{
  "n_empty_slots": 16,
  "router_score": "softmax",
  "balance_loss": 0.00113,
  "tie_embeddings": false,
  "seq_len": 384,
  "steps": 4215
}
Below are experts of layer 7 (counted from 0) of a mixture-of-experts language model. Rows are named router (the router's row for the expert), gate (a neuron's input weights, with its number), up (a neuron's input weights, with its number), down (a neuron's output weights, with its number) and show model dimensions 0-191. Each number is 128 + 32 x the weight over its row's rms, rounded and kept within 0 to 255.
After each expert's rows: "comes after" lists some tokens at least twice as common just before its tokens as in all text. This comes from a sample of Wikipedia text that the model never trained on. Tokens count by the router's weight.

# expert 77
router [146 170 131 165 164 133 138 143 116 141 152 132 140 103 164 117 138  81  76  81 102  83 163 133 166 146 120 180 129 123  95 153 126 156 121  64 176 178 131 153 168 188 107  78  66  95 120 169 184 143 208 105 127 118 104 122 136  91 165  90 160 116 101 115 163 176 134 111 178 132 181  82 165 161  95 164 155 176 158 188 124 151 113 103  90 152 115 167 100  93 107 123  93 142 122 107  96  98 163 171 163  94 101 214 107 130 155 109 108 148 153 102  65 143  93 133 120 132  93 150 144 119 159 127 125 146 142  62 146  71 106 134  84 125 125 156 196 184 130 162 141 148 130 146 137 141 152 166 152  84 131 111 171  69 162 148 178 114  76 130 106 164 139 104 138  78 154 117 153 153 140 158  78 158 107  83 148 144 144  71 160  79 131 106 111 160 112 190 106 107 115 136]
gate0 [214 138 174 147 115  80 146 125 155 115 122 107 144 184 162 114 157 128 111 151 167 153 101 111 126 170 126 113  90 107 128 152 111 132 137  73 118 145  83 125 128  78 120 102 109 155 181 179  90  79 191  97 109 122 128 149 137 118 118 116 124  89 139  94 130 135 124 137  92 102 116 137 144 155 118 176 171 132 137 101  88 187 114 113 183 179  97 172 147 152  80  89 142 148 127  63 189 111 120 143 125 119 130 215 129 135 136 144 134 191 122  67  85 153 162 125 139  68 186 138 126 143  89 157 176 137 123 111 119 118 166 161 100  71 139 100 169 175 168 117 150 151 109 107 126 165  88 115  99  81 120 150 201 149 146 192 135 137 107 180 128 168 144 131 159  92 151 148  80 101 161  76 142 152 112 125 106  52 126  65  70 104 103  89 150 114  88 136 197 114 130 144]
up0 [133  87 136 115 105 215 167 108 137  86  82 142 107 118 109 136 138 128 105 102 147  81 161 134 146 159 156  89 165 177 144  70 117 155 154 154 129 137 173  97  97 123 149 119 124 122 106 121 136  85 108 116  82 105 144 135 154  75 124 116 103 150 150 137 142 105 128  86 139 153 130 155 141 121  94 158 110 100  89 206  99  99 132 228 110 205 170 138  94 119 175  98 212  83 166 176  89  98 144 116 114 116  79 123 114 130 103 101 124 141 121 220 131 131 184 182 151 117 187 138 145 154 107 101 139  97  93 127 105 142 121 152 141 180  99 115  79 149 101 153  93  85 136 153 113 116 129 152  95 132 115 116 159 127  96  71 104  94 174 120 181 141  56 144 100 142 122 149 161 102  83 180 161 169 126  88 153 100 128  60 116 165 108  81 107 170 100 130 166 155 155  88]
down0 [ 18 134 157  72 191 143 106  60 133 129 178 149 118 177 135  92 189 145 140 125 137 105 121  66 106 114 131 155 107 107 122 148 142 113  86 151  84 111 159 108 134 145 185 100 145 139 145 129 126 104 139 112 137 120  91 172 143 139 114 156  97 133  89 117 115 119  99 170 100  84 108 138 135 116 140 145  89 116 180 117 117 140 143 143 153 126 190  83 143  95 109 135  42 149  95 130 128 158 129  69 182 157 122 181  11 138 111 156  68 159 132 176 129  82 143 154 106 113 144 183  61 112 123 128 162 152 107 143  85 106 149  90 134 149 108 155 118 108 130  71 143 128 118 127  87 126 163  38 175 100 114 167 127 103  91 144 112  78 141 188 121 149 139 145 148 154 168 119 146 140 138 108 120 194 167 148 150 163 132 151 140 138 107 123 140  80 159 134 152 162 176  84]
comes after: " |", "|", ";", " United", " R", " by"

# expert 35
router [149 144 137 158 154 130 126 159 136 130 143 148 136 111 189 128 179 134 105  91  70 122 144 141 185 165 103 192 118 122 112 148 165 204 105  57 145 133 152 198 166 155 119 124  48 110  84 166 183 131 177 130 131 120  95 136 131 109 135  94 153 125 109 107 155 143 128  96 138 108 164  99 149 152 113 201 196 153 149 132 143 151  90  72 101 123 111 150  91  80  64 133  92 150 131  94  89  67 157 161 160  57  88 196 103 150 150 119  40 178 148 126 116 118 114 121 129 101 117 138 137 124 146 100 154 137 114 107 156  96 109 138  80 145 144 153 184 183 146 131 180 168 150 134 147 123 154 159 186  89  91  83 192 105 149 150 171 104  79 141  89 151 124  78 148  81 157  90 136 152 138 132 101 132  98 101 133 132 134 125 152 120 114 136 105 168 110 179 104 122  89 153]
gate0 [133 180 172 137 180 127 100 120 136 138  93 146 105  89  69 169 123 170 143  78 110 132 189  96 152 161 111 136 100 105 128 106  47 164 135 187 138 111 137 166 139 125 155 146 127 133 105 196 130 114 122 141 124 105 119 144  86 109 170 159 109 134  81 151 130 166 150 126 130 115 213 120  84 143 121 180 187 125 169 115 113 150 125 169 122  72 110 142 106 171 108 112 109  57 165 146  79 134 114 139 162 140 121 138  95 143 195  85 147  84 135 161  87 165  70 155  88 180 106 186 102 107 126 207 161 124  80 159 104 131  75 112 128 150 128 171 103 100 107  87 147 130 122  99 128 142 118 110 149 150 122  57 175 119 130 105 108 128 113 133 134  81  86 185 147  78 119  93  94 158 178 143 148 162  79 152 178 112 136 139 154  91 196 142 138 164 128 156 140 192 115  96]
up0 [ 99 118 109  91 113 100 143  83  97 103 135 129  91 139 151  59 135 183 156 149 137 139 135  98 131 110 117  93 163 119 149 138 116 115 154 130 112 116 103  35  93 152 171 127 159 120 189 105 113 127 150 149 121 149 142 123  89 139 206 116 148 171  95 120 127 212  91 195 187 147 138 161 108 150 146 118 105 140 184 182 123 119 110 110 166 153  60 113 186 125 165 155 123 140 144  96 148 198 133 122  66 196 131 145 159  88  95  72 103 160 162  90 134 161  79 110 104 127 114 155 160  76 169 123 150  66 157 141 121 147  74 159 101 101 193 122 171 162 156 160 137 152 146  89 171 152 158 138 106 137 164 126  92 104  54 118 153 110 116 161 152  76 148 184 109 167 152 124 158 143  78 104 113 136 114 141 121 112 132 105 119 131 114 178 153 153 122 128  96 105  65  81]
down0 [134 166 144 107 157  74 167 134 133 115 141 150 125 118  67 160 134 163 105  94 125 123 179 134 114 184 104 132 139  75 146 180  95 153 146 162 131 159 187 152  93 150  85 167 132  73  97 122 148 152 105 113 108 124 127 112 115 113 199 159 120  94 121 151  70 142 140 156  97  90 161 142  74 135  53 149 113 180  69 119 175 127  94 118 127 132 149 141 130 184  55 124 119  99 178  94  70 105 153 126 103 131 160 116 104  84 142  96 191 135 149 125 145 197  49 117 135 178 104 186  80 112 116 146 106 143  95 137 108 136  76 142 115 171 144 152 100  87  95  67 154 117 142 120  83 110  89 103  99 124 119 117 150 107 156 166 121 132 160  96 113 123  78 144 111 129 154 117  53 125 111 116 189 142  87 169  97 127 118 130 153  85 204 106 149 187 111 144 112 176 140  86]
comes after: " ", "1", "2", "3", "4", "–"

# expert 36
router [123 150 137 145 152 139 128 173 163 157 123  92 144 116 184  75 180  76  80 112 105 111 152 150 138 153 112 202 129 144 102 135 130 162  88 138 164 164 161 171 159 171 120 110  69 132 120 141 119 190 131  71  71  84  84  92 158 102 127 126 179 139 109  89 171 144 125  96 174 104 173  92 152 123  96 180 158 187 155 184 136 141 125 110  90 179 108 131  86 123  73 145  94 149 140 109 124  87 131 132 102 103 103 139 118 139 168 136  97 161 153  55 115 135  71 178 121 130 111 116 150 103 174 135 184 159  97  98 153 110  88 140  85 100 194 172 173 189 116 149 158 155 156 161 148 186 190 148 151 119 113  99 132  96 138 116 155 106  82 163  58 155 148  84 167 111 155 118 160 146 140 137 118 132 110  84 167 121 150 101 176 122 115 107  69 131 100 123  90  85 115 160]
gate0 [ 75 158 141 176 133  90  57 138 100 139 113  62  87  70 147 102 106 147 152 108 136 177 146  92  87 144 158 137 165 128  70 120 105 124 113 161 128 104 169 146  94 121 124 141 108 175 132 141  54 125 155  70 134 130 117 156 174 117  51 163 157 134  86 133 156  90 119 128 105  64 132 126 148 185 147 124 119 131 155  64 174 100 110 124 184 175 135 162  69  59 106 126 117  98 112  89 163 153 110 160  90 171 145 160 104  84 139 147 156 174 106 156  73 134  80 110 115  50  90 128 145 113  77  75 147 125 107 117 107 114 101  78 156 150 145 135 173 122 136 100 108 187 151 172  88 131 157  82 124 115 110 125 175 129 117 137 182 145 121 144 139 167  77 107 100 118 145  99 146 138  96 146 101 155 168 156 109 106  86 128 128  78 128 126 123  46 177 125 167 146 106 145]
up0 [132 156 151 153 158 106  72 127 145 116  64 128 125  74 133 127 111 133 141  96 176  99  98  97  80 130 151 144 106 148 119 101 154 114 111 161 130  91  95 108 106 151 135 160 137 128 142 127 107  99 137 129 156 128  92 147 143 180 158 132 103 113  99  89  65 101 145 146  87 113 105 180 132 130  70 106 127 147  67 109 126 147  82 128 160 118 122 180 102  73 114 126  95 133 157  78 118 126 158 188 164 159 102 142 150 141 148 116 142  87 202 145 131 157 122  85  60 173  75 153 118 199 101 188 123 154 186 130  74 168 105 164 168 145 111 152 100 141 174  99  93 126 191 164 101 110 150 166 126 104  95 182 136 156 118 137 174  93 154  79 149  51  86 172 138 142 108 203 160 128 103 135  82 146 119 133 214 139 110 192 149 146 147 156 173 120 105 165 167  89 145 110]
down0 [163 132 179 119  81 108 132 134 105 131  96 133 157 112 158 195 176 126 129 116 152 151  55 105 118 148 106  99  98 152 131 183 119  99 152  95 136 145 158  98 157 123 128 147 138 121 114  98 183  85  76 133  80 204 137 105  78 146 194 104 100 193  87 116 121 144 134 151 152 148  79 111 101 134 115 100 121 180 173 124 116 105 118 133 185  61  98 132 106  36 116 109 146 136 103 133 125  76 151 119 171 134 126 161 115 114 114 131 153 142 136 148 178 180  96 178 102 175  68  58 163 168 114 146 120 110 107  92  75 138  52 160 180 100 166 144 101 110 177 116  98 135  94 152 140 111 117 163 102 125 174 107 135 154 149 155 149 114 108 162 116 109 169  99  93 179 125  57 106 100 151 137 113 148 126 136 119  72 125  90 103 121  98 170 162 202 103 124 182 129 107 130]
comes after: " the", " was", " a", " is", " as", " The"

# expert 111
router [119 170 118 157 157 119 135 137 105 143 155 136 135  90 163 125 150  87 102  97 127 155 134 147 137 159 104 140 112 145 118 145 146 170  83  83 156 149 135 143 134 148 124 124  74  80  85 166 174 151 189 109 110 106  48 106 122  90 162  68 162 155 120 111 157 133  80  98 165 111 152 112 182 168  67 159 145 124 154 171 121 155  84  90  69 213  89 147 109  89  92 172  50 150  94 108  93 107 160 144 144 104 139 193 128 146 184 100 112 140 150  75  78 148  86 143  99  96  90 140 188  90 154  84 143 152 108 115 161  92  83 149  93 110 115 147 168 137 125 160 172 137 104 121 174 143 170 146 189 101 123  92 146 137 134 179 190 103 107 179 125 126 152 107 151 110 168 132 128 185 132 146 115 146  53 112 127 124 122 118 180 129 100 132  77 152 112 137 130 106 117 198]
gate0 [122 160 231 121 134 143 161  64 149 181 130 133 115 119  93 179  83 117 116  90 103 128 110  88 131  95 172 142 104 183 103 141 141  74  84 133  85  97 108 117 119 184 141 144  84 133 106 130 111 128 180 136 116 171 158  93 119 101 145 123  87 122 173 116 116  87 155 143  61 112 121 122 130 101 158 123 141 133 116 194  85 165 133 189  66 144 132 147 111 114 170 174  33 113 155  99  99  78 138 165 137  84 130 156 197 169 120  98  89 116  93 177 146 123  78 157 128 163 143  69 119 132  49  89 157 106 112 134  88 159 186 140 127 157 149 151 149 146 128 143 114 105  89 168 145 136 102 114 177  73 103 133  90 102 102 158 167  85 180 146  77 100 114 162 143  96  73  96 121 141 127 165 107 109  80 114 145 120  95 146 149 144 126  85 165 105 121 132 140 106 120 122]
up0 [100 153 125 145 141 158 115  72 125 167 147 122 199 167 164 116 194  56 129 150 173 152 163 159 137 127 107 146 138  94 171 151 158 107 103 184 158 104 143 108 105 103 102 140 168 155 169 158 124 132 121  67 127 131 133  73 104 147 104 143 144 105 137 159 130 165 161 114 192 110 107  93 136 187  51 124 123 156 134 118 102 127 131  84 164  96 185 110  92 153 158 119 100 166  63 137 168 111 124  64 174 151 177 140 138  95 157 121 154 137 118 168  86  68  89 135 159 188 112 127  86  93 108 131 168 141  79 160 211 122 128 158 150 131 129 125 152 146 127 116  86 111 102 124 132 154 113 139 130 182 138 200 143 106  86 126  52 152 122 143 104 135 158  96 156 107 159 156 121 142 101 151 154 129 140 116 156 160 125 209 141 125  51 169 117 120 103 116  48 117 166 123]
down0 [ 73 169  69 163  95 188 153  98 130 109 179 149 149  37 146 154 126 105  75 169 170 101  89 153 109 143 201  64 147 198 163 117 136 147 161 112 132 147  72 112 179 119 126  98 144  94 116 105 146 163 131 133 164 119 148 119 121 147 136 169 114 112 146 124 195 167 119 175 105 126  97 136 158 130 111 133 135 163 182 143  88  76 105  93 129 129 115 115 102 115 127 116 140  90 104  94 194 159 138  75 137 137 116 112 214 108 128 152 152 154 140 119 137  88 130 129 196 158 124 132 106 155 152  95 159 107 123 133 142 130 146 187 157 120 128 163 145 141  79 103 106 115 126 163 121 136 115 134 107 147  78 134 139 105 112 150  25 155 141 184 113 135  77  59 124 166 174 158 155 106 121 170 148 142 125 131 105 123 134  97 114 141  91  82  70 203 154 186  86 132 143 108]
comes after: "0", "9", " |", "6", "3", "4"

# expert 62
router [143 163 139 196 146 123 132 166 126 132 172 147 141  87 181 123 153 132 109 105  72 132 159 143 166 164 102 168  97 145 116 161 150 181 133  68 184 175 162 149 146 174  98 103  35 104 119 168 140 139 182 116 113 125 100 129 122  95 147  86 176 139 112 113 152 145  98 108 163 109 142 106 162 129 118 196 157 178 145 169 143 125 110 104 118 131  98 155  86  94  97 125  97 143 135  55 117 119 192 164 159  38 100 206 120 134 160 104 104 164 130  84  84 161  79 108 110 123 108 150 116 114 152 102 117 152 142  96 166  65  82 140  90 119 122 175 165 170 108 157 174 152 120 132 158 146 169 184 192 103 144 116 167 127 180 161 186 121 102 140  89 156 149 108 146  78 169 106 140 152 119 111  65 132  97  86 147 145 139  88 149 120 129 108  97 133  87 157 115 133 134 146]
gate0 [ 99 126 188 157 131 102 135 163 121 132 165 137 115 123  75 108 151 116  88  79 142  66  96 122 109 208 111 137  96 113 125  87  92  85 151 115 113  90 115 162 124 109 145 108 141 141 155  89  76 130 151 151 133 105 164 155  84  58  70 107 140  96  88 106 127  88  99 132 137  99  67 119 116 139  68 106 116 153  89 175 122 118 169 100 124  99  92 130 126 139 135 115 100 208 109  83 164 163 143 158 143 143 130  83  99 119 166  86  69  65 191  98 128 154 102 184  92 152  89  95  88 170  95  91 132 177 131 120 147 111 184  41 150 135  98 146 142 147 138 135 121 140 160  46 183 110 155 142 112 138 164 118  82 120 136 117 105 102 174 141 108 118 172 101 156 129 117  74 133 140 112  96 140 105 125 170  80 146 176 150 130 174 112 105 126 173 116 119  75 133 187  82]
up0 [ 99 106 184  91 161 115 106 129  89  95 165  66  84 101  92 132  90 148 111  97 158  82 112 108 109 134 157 151 173 100 115 175 120 126 187 167 159 125 134 129 143 136 128 108 157 145  99 150 187 135 146 127 141 130 139 106 185 123 120  95 144  78 100  81 124 104 158 156 115  94 119  58  99 128  66 123  43 132 163 178 165 173  83 136 133 122  92 122 170 170 157 127 113 172 109  80 135  87 104  86  73 111 170 137 136 126 177  81  95  96 103 154  86 152 139 140 104 115 169 221 115 168 168 154 142 144 158 156 128 108 104 184 106  95 139 105 105 124 120 194 108 106  80 130 140  92  95  70 134 147  88 159 130  68 132  73  64 146  94 169  68 142 113 164 170 155 170 113 127  82 137 124 113 124 165 116  87 100 157 140  83 124 105 134 109 160 146 138 130  80 104 137]
down0 [149 105 108 154 147 148 160 116  62 151 110 177 110 191 125 106  84 122 108 116 154 132 166 109 101 117  74 122 178 140 141 120 143 104 162 138 183 125 154 144 140 185 117 168 164 104 117  98 109 124  68 158  99  82 108  89 120  81 130 161 110 125 152 127 133 175 159 144 130 120 192  80 157 146 171 155 171 144 101 181 135 149 154 156 115 150 105 124 163 162  99 114 109 131 112 191  88 122 158 127 107 115 159 140  77 138 119 103 118 110 157 190 102 140 196 149 127  38  75 135 146  86  79 141 116 128 127 140  79 126  92  97 107  96 121 130 146 151 186  89 110 139  64  94 147 173 107 180 154 148 144 178 121  69 158 142 110  52 113 138 114 144 114 113  92 121 153 120  98 133  64 109 137 193 153 173  59  87 111 121 105 141 132 140 118 130  75 176 181 112  79 188]
comes after: " |", " ", ";", "–", " United", "|"

# expert 85
router [122 129 121 156 173 141 177 174 159 142 133 132 144  78 148 109 191  85 111  76 106 132 159 150 164 162 138 141  73 138  88 150 168 158 108 104 154 148 152 163 159 131 116 111  72 121  90 187 143 141 137  84 106 119  90 113 167 107 137  59 120  83 100 103 156 202  67  80 169 119 171  81 153 157 103 187 159 169 160 125 128 156  91 115 115 137 105 140 111 112  74 126 108 157 140  91 100 106 132 151 164  86 111 164 157 142 148 128  82 184 150  68 132 114 101 172 122 144 110 132 126  79 158  97 141 148  99 108 161  76 105 130 107 129 172 143 164 171 116 127 180 192 162 133 137 121 154 130 159  69 100  92 161  75 177 162 142  92 107 150 126 153 143  83 180 106 147  71 126 217 143 134 115 143 105 122 131 140 141 130 155  78  98 104 114 183 105 147  94 126  58 159]
gate0 [126  57  74  98 110 161 133 128  84 116 152 110 118 160 172 145 165  83  95 158 131 157 100  61  97 120  73 101 111  58 121 175 223  88  99 131 118 157 146 147 118 171 132 113 135 114 153 114 123 136 174 127 105 104 180 109 113 117 105 131 122 142 154 108 168 153 123 141 125 147 175 147  89 137  54 136 138 124  93  98 133 160 129 142 132  98 146 129 129 175 138 174  47 136 103  79 103 153 115 147 108 108 125 175 154  96 127 124  83 101 102 124 117 182 154 169 161 119 122 108 217  97 194 105 144 115 136 153 100 116 100  94 144 174 122 149  62 156 156 134 152 140 137 120 198 115 141 120 137  79 105 138 160 127 104  89 145  59 160 163 105 108 134  83 102 186 104  58 155  93 163 129 206 157 108 102 111 183 131 128 100 120 118 141 159 183 127 139  97 101 133 180]
up0 [148 114  92 134 124 116 156 125  94 128  47 111 133 112 145 113 172 128 113 198 184 193 107 114  68 139 142 166 120 113 119 118 220 115  84  81  88  98 148 131 122 135 139 111 176 150 131 118 125 112 147 117 151 116  95 130 151 138 116 132 122 153 113 109 139 152 156 108  98 120 129 112 193 145 122 139 150 140 161 107 102 139 134 145 193 114 106 191 169 113 136 120 147  84 182  93  76 103  90  93 139 159 131 147 153 139  87  94 117 181 121 116 144 138  86 168  97  77 193 131 180 126 192 116  99 132  80 124  97 118 162 169 120 188 152  73  67 161 147 182  87  94 171  88 110  80 167 136 145  78 128 104 135 164 110 148 159  73 189 142 114 193 117  93 152 122 115 117 105 123 104 117 138 162 189  98 119 134 156 160  89 104 115  80 155 189 100 177 133  62 151 141]
down0 [153 111 138 171 151  98 122  94 137 179  36 126 115 133  75  89 136 122 142 127 155 114  73 131  79 165 151 128 110 116  94  78 129 140 125 135  99 103  97 177 147 141 147 132 128 183 118  84 144 142 140  90 134  85 116 135  37 186 131 135 145 125  91 125 132 146 126 161 103 164 125 143 139  93 122 103 159 147 109 106 134  98 154 105 103 153 162 142 165 158 139 169 156 171 151 105 140 133  68  72 147 108 120 176 102 148 146 168 106 170 139 174 174 129 115  97  87 137 103  85 112 137 117  81 101  97 129 132 144 148 205  97 155 197 132 138  98 128 107  87 147 115 169 117 169  88  24 134 153  99 119  80 152  80  86 113 113 112 103 143  97 160 172 202  97 146 135  73 169 157 108 103  92 136 112 144 120 170  90 158 168 136  42 123 156 147 186 151  97 108 183 143]
comes after: " ", "1", " (", "2", "–", "/"

# expert 5
router [117 140 145 144 156 151 180 140 124 125 140 112 169 106 172 121 177 105  90  77  79 140 152 133 175 162 129 141  84 142 109 163 142 194  90  85 169 167 137 199 174 150 129  75  80  78  97 154 138 152 152 106 108 142 120  88 141 107 149  97 148 100 111  55 182 130 135  88 170 117 156 120 143 127  63 176 160 171 151 130 118 141  97  85 141 171 113 157 106 111 128 170  94 142 118 103 101 117 135 143 139  43  68 194 134 134 149 123  75 140 129 110 112 120 106 110 117 133  91 138 131  80 152  86 151 146 111 111 143  93 140 184 124 106 134 142 181 163 123 167 193 120 153 125 135 145 138 138 151 125  93  95 159  78 178 203 170 111 120 153 144 145 157 113 130 133 142  71 139 184 140 112  75 174 118  96 156 134 146 130 149  69 109 136 113 198 108 170  86 104  61 184]
gate0 [ 92 137 109 141 136  82 125 147 105 100 141 183 122 111 133 119  89 125 169 178 177 156 135 101 136 119  96 179 153 160 168 133 167 113 114 116 124 179  96 134 114 136 108  57 191 132 100 112 159 156 103 119 117 156 155 187 130 144 133  72 161 168 142 213 184 163 127 176  89 128 150  99 104 115 170 145 171 133 157  92  86 142 156  54 164  76 139 100 151 120 141 150  99  97 127 153 146 118 134 123 166 128 174 124  75 105 112 225 108  63 131 104  99 148 162 138 159 226  93 148 119 145 170 134 140 106 113 145  88 126 103 136 102  74 116  83 131 179 129 137 108 103 167 164 167 115 122 100 112 178  77 122 171 128  88 143  93  99 104 145 123  94 148  73 129  71 100 153 114 112 151 114 123 105  72 105 176 118 160 114  94 172 106 100 118 152 177 160  92 166 128 100]
up0 [158 142 171 179 110 130 146 166 125 103 182 123 103 201 136 139  96 140 114 179 165 149 102 169 104 123 147 139 134 106  83 145 190  96 149 185  89 178 138 142 115 157 126 149 176 139 142 148 133  98 172 104 171  90 135 126  91 130  85 115 175 167 145 119 121 171 178 143 177  64 144 131  88 154 179  84 143  68 105 151 118 141 156 160  90 109 151 107  32 105 113 128 115 144  73 178 146  95 175 157 158 103 147 143 121 115 172 145  74 114 116 162 105 133 144 117 138 122 103 115 109 176 151  81 103 164 146 111 130 102 136  78 159 169 128 137 131 130 138 127 128 154 133 150 108 143 146 131 185 123 158 186 110 116 138  88 178  66  90 148 133 180 105 122 171 142 165  81 190  42 160 175 127 107 143 131 167 155  67 156 148 137 164 130  97  87 154 135 197 132 137 168]
down0 [113 168 167 126 133 149 133 131 167 156  91 143 151 138 130 163 159  46 158 158 102 169 153 179 119  54 126  83 118  98 128 156 152 105 165 119 161 130 166 136 119  99 142  96 143  96 140 180 126 109 148 111 114 126 150  81 118 134 164 152 135  94 157  57  82  86 103 114 169 161 135 126 118  74 102 109  77 165 137  98  76 143 147  86 165 107 137  92 108 118 141 134 127 169 118 154 114 201 104 144 128 128  98 143 115 164 117 132 132 115 119 114 118 133 147 127 101 119 165 203  92 106 144 138 133 162 203  95 143 118 131 141 165  85  89 171  90 151 113 157 218 128 139 117 136 106 142 178 152  77 156 166 118  81 168 161 136 158 146 100 154 116 157 211 121 127 121 135 100 100 171 128 124 186 124 171 188 134  98  58 177  37 157 153 162 165 164  85 147 131  74 118]
comes after: " ", "–", "9", " (", " .", "_{"

# expert 73
router [130 177 143 165 137 110 138 187 122 125 132 133 125 113 151 107 161 116  68 128  87 100 179 140 139 148 149 141 100 152  81 162 119 146 106 137 158 152 180 143 135 151  78  82 100  92  83 175 131 150 156  85 123 125  86  68 153  78 121  95 165 119 113  97 145 175 109  82 141  90 183 120 135 209  71 177 177 170 142 146 150 127  94  97 126 173  94 170  82 104 105 171 119 119 151  92 103 112 106 159 139 121 117 151 161 156 177  93  97 124 127  80  60 144 106 161 131  89 136 120 177 101 173 132 168 125  88 131 127  90  88 161 120  71 141 157 159 173  90 171 141 170 132 157 159 150 150 153 154 119 128  92 142  73 156 173 175 127 104 151 106 159 109  96 133 102 177  90 134 148 146 146  42 171 104  56 129 139 136 129 178  88  93  90  90 116 106 151 102  78 101 157]
gate0 [135 157 135 160 113  97 114 165 103 104 152 181 172 121 107 137 165 133 141 136 123  91  70 136 136 144 124 210  94 189  73 135 145 128  95 158 155  61 140 120 141 117 124 119 140 144 166 155 141 112 161 111 174 113 106 159  83 117  74 153 109 128 168 146  56 120 106 145 114 118 127 150 101 166 109 137 154 186  84 140 176 111 135 111 142 142 119  98  86  50 106 168 100  98 110  69 133 110  76 128 168 157  93 166 135 165 140 165  85 145 124  94  96 116 103 157 202  81 127 174  86  83 155 127 134  54  76 100 149 151 147  99 139 148 121 117 122  99 159  91 125 114 143 183 186 120 194 154 111 183 175  89 105  62 140  91 179 135 101 131  72 112  94 124 146  72 178 142 152 164 186 104  90 155  91 121 133 154 104 138 130 123 171 129 136  79 132 147  96 141  97 108]
up0 [106 185 194 141 136 103 110 131 130 164 147 100 137  85 151  74 127 131 169 125 176 158 121 143  97 162 119 107 124 183  80  94 168 126 160 139 174 102 110 163 161  95  76  98 160 136 120 108 166 138 193 176 159 143 123 143 152 137 148 171 160  92 118 147 146 160 169 116 139  87 119 117  73 125 178 114  78 135 163  62 138 152 142 151 135 122 159  89  99 139 132 185 142 119 167 162  91 152  62  97 147 186 149 140  92 127 144 166 108  51  64  78 133 105 213 114 182  80 155 148 111 120 162 148  78  75 119 165 161 118 118 146 105 110 109 154 151 112 127 116 164 162 115 132 118 125  87 137 138 126 102 113 187  91 148 143 129  91 135 209 149 134 128 190 135 111 138  84 181 167 119 129 109 116 126 123 185 159 119 114 207 144  66 132 164 118 126  81 133 117 102 101]
down0 [124 115 139 153 127  85 179 109 156 116  93 110 146 111 149 173 126  93 174 140 127 141 190 108  96 131  61 133 144 136 105 149 124 169  70  82 117 156 103 138 156 103 195 145 119 167 153  51 195 117 167 116 125 145 196 168 111 176 157 191  95 132 129 124  36  99 163 151  83 119 134  97  95 115 193 148 140 112  97 112 152 110 120  88 155 135 103 169  95 110 104  79 136 165 122  97  87 114 103  76  95 142 141 144  96 107  61 118  73 214  93 149 167  94 127 133 105  99 128 119 123 183 100 126  86 167 130 118 157  78 146 111 129  74 140 148 139 110 163 156 119  73 106 145  81 115 141 107  94 107 147 110 132 172 113 145 131 187 114 125 132  82 134 133 137 127 173 155 145 109 125 113 213  84 120 131  95  93 151 111 123 134  78 183 100 134 105 122  82 155  99 161]
comes after: " the", " a", " his", "'s", " The", " first"

# expert 0
router [141 186 141 135 154 124 132 144 166 144 152 127 105 121 166 134 151 132  95  90 110  91 153 125 161 172 103 141 104 149  71 142 120 159 128 118 186 139 146 179 132 194 104  88  99 100  88 159 139 183 126 106  94 103 103 109 164  97 160 106 183  66  90 113 167 136  98 104 188 102 156 106 135 168  85 174 137 163 148 201 119 157  61  74 139 154  86 133  88 131  88 125  88 114  76 122 113  88 163 146 131  80 109 126 141 133 163 121  79 160 146  83  88  93  99 154  67 109  98 126 120 116 143 145 124 156 142  89 125  81 107 200 113 104 166 170 146 141 160 167 168 148 109 192 116 169 145 182 145 109 110 118 169 100 146 173 127 134 108 184  79 173 117 104 135  79 163  94 169 167 164 138  86 173  87  80 122 111 136 115 126 106  90 130  75 127 143 139 120  63 113 182]
gate0 [171 134  97 147 127 133 171 156 148 231 136 170 116 110 166 142 132 161 158 158 138 143 118 133  75 165 152 162 114 137  93 172 147  79 139 159  93 164 127 145 120 161 117  99 111 208 144 159 124 164 133 113 114  70 159 101 120 131 163 131 110  83 138 165 165 113 154 106 144 156 124  82  91 124 149 123 150  82 115 102 117 126 165 152 113 146 110 111 124 153 140 160 160 182 126 158 157 132 159 127 143 173 156 160 158  58 166  91 148 104 145 117 111  68 142 127 162 111 132 128 109 121 134 113 141  93 174 181  81  92  93  54 148 124 187 119 150  95 126 124  95 116 125 158 137 134 107 219  79  74 110 109 210 122 116 135 114  99 116  96 145 143 108 120 114 102 125  83 135 140 148 189 107 123 123  93 103 185 160  94  50 113  60 191 145 116 136 169  92  67  74  82]
up0 [103 120 147 161 175 125  85 106 188  78 101 113 132 125 133 109 162  38 119  86 132 105 192 139 140 111 114 125  86 117 126 111 145 158 135  99  99 143  70 142 135 133 140 192 152 112  79 121 166 115 100  78 119 186 178 164 160 117 109  90 155  92 140 172  63 110 123  87 145 124 168 164 192 180  93  72 144 124 118 142 167 165 110 126 177 129 141 146 161  83 118 117  88 107 116  91 108 161 217 130 135 121 121 157 128 107 172 138 143  97 140 104 225 146 179 190 121 147 121 119 132 140 110 177 170 131 149  91  93 129 114 124 117 150 146 135  91 158 161 159 172  79 140 134 172 115 132  79 127 144 149 129 107 149 107  91 132 104 107  83  96  89 100 137 137 145 124 157 117  63 137 124 158 182  93 112 124 109 126  96 155 132 163 104 182 199  62 171 115  75 122 144]
down0 [137 152 118 125 102 153 120 193 122 137  91 119 184 128 102 175  72 151 104  99 124 169 106 173 173 155 128 170 131  80 111 104 135 190  80 132 122 131 131 163 114 131 139 162 110 137 154 118 105 101  87 119 146 110 131  95 114  44 116 175 141 168 140  79  93 145 119  72 180 142 144 110  72 128 134 145 116  98 160 140  97 104 160 163 154 196 128 112 100 169 131 115 129 108 116  81 120 114 156 195 131 179 168  79 117 150 164  78 107 118 152  56 149 102 113 121 106 138 155 193 198 135 115  85 148 134 122 180 106 113  63  99 147 168  96 167 174 148 123 104  95 137 124 136 125 110 166 155 188  57 130 146 158 143 141 134  48  96 117 118 125 114 135 147 153  97 173 163 125  81 108 106  47 114 127 125 156 185 135  95 142 121 118 219 160 171 110 138 132 123 123 102]
comes after: " was", " to", " were", " he", " and", " be"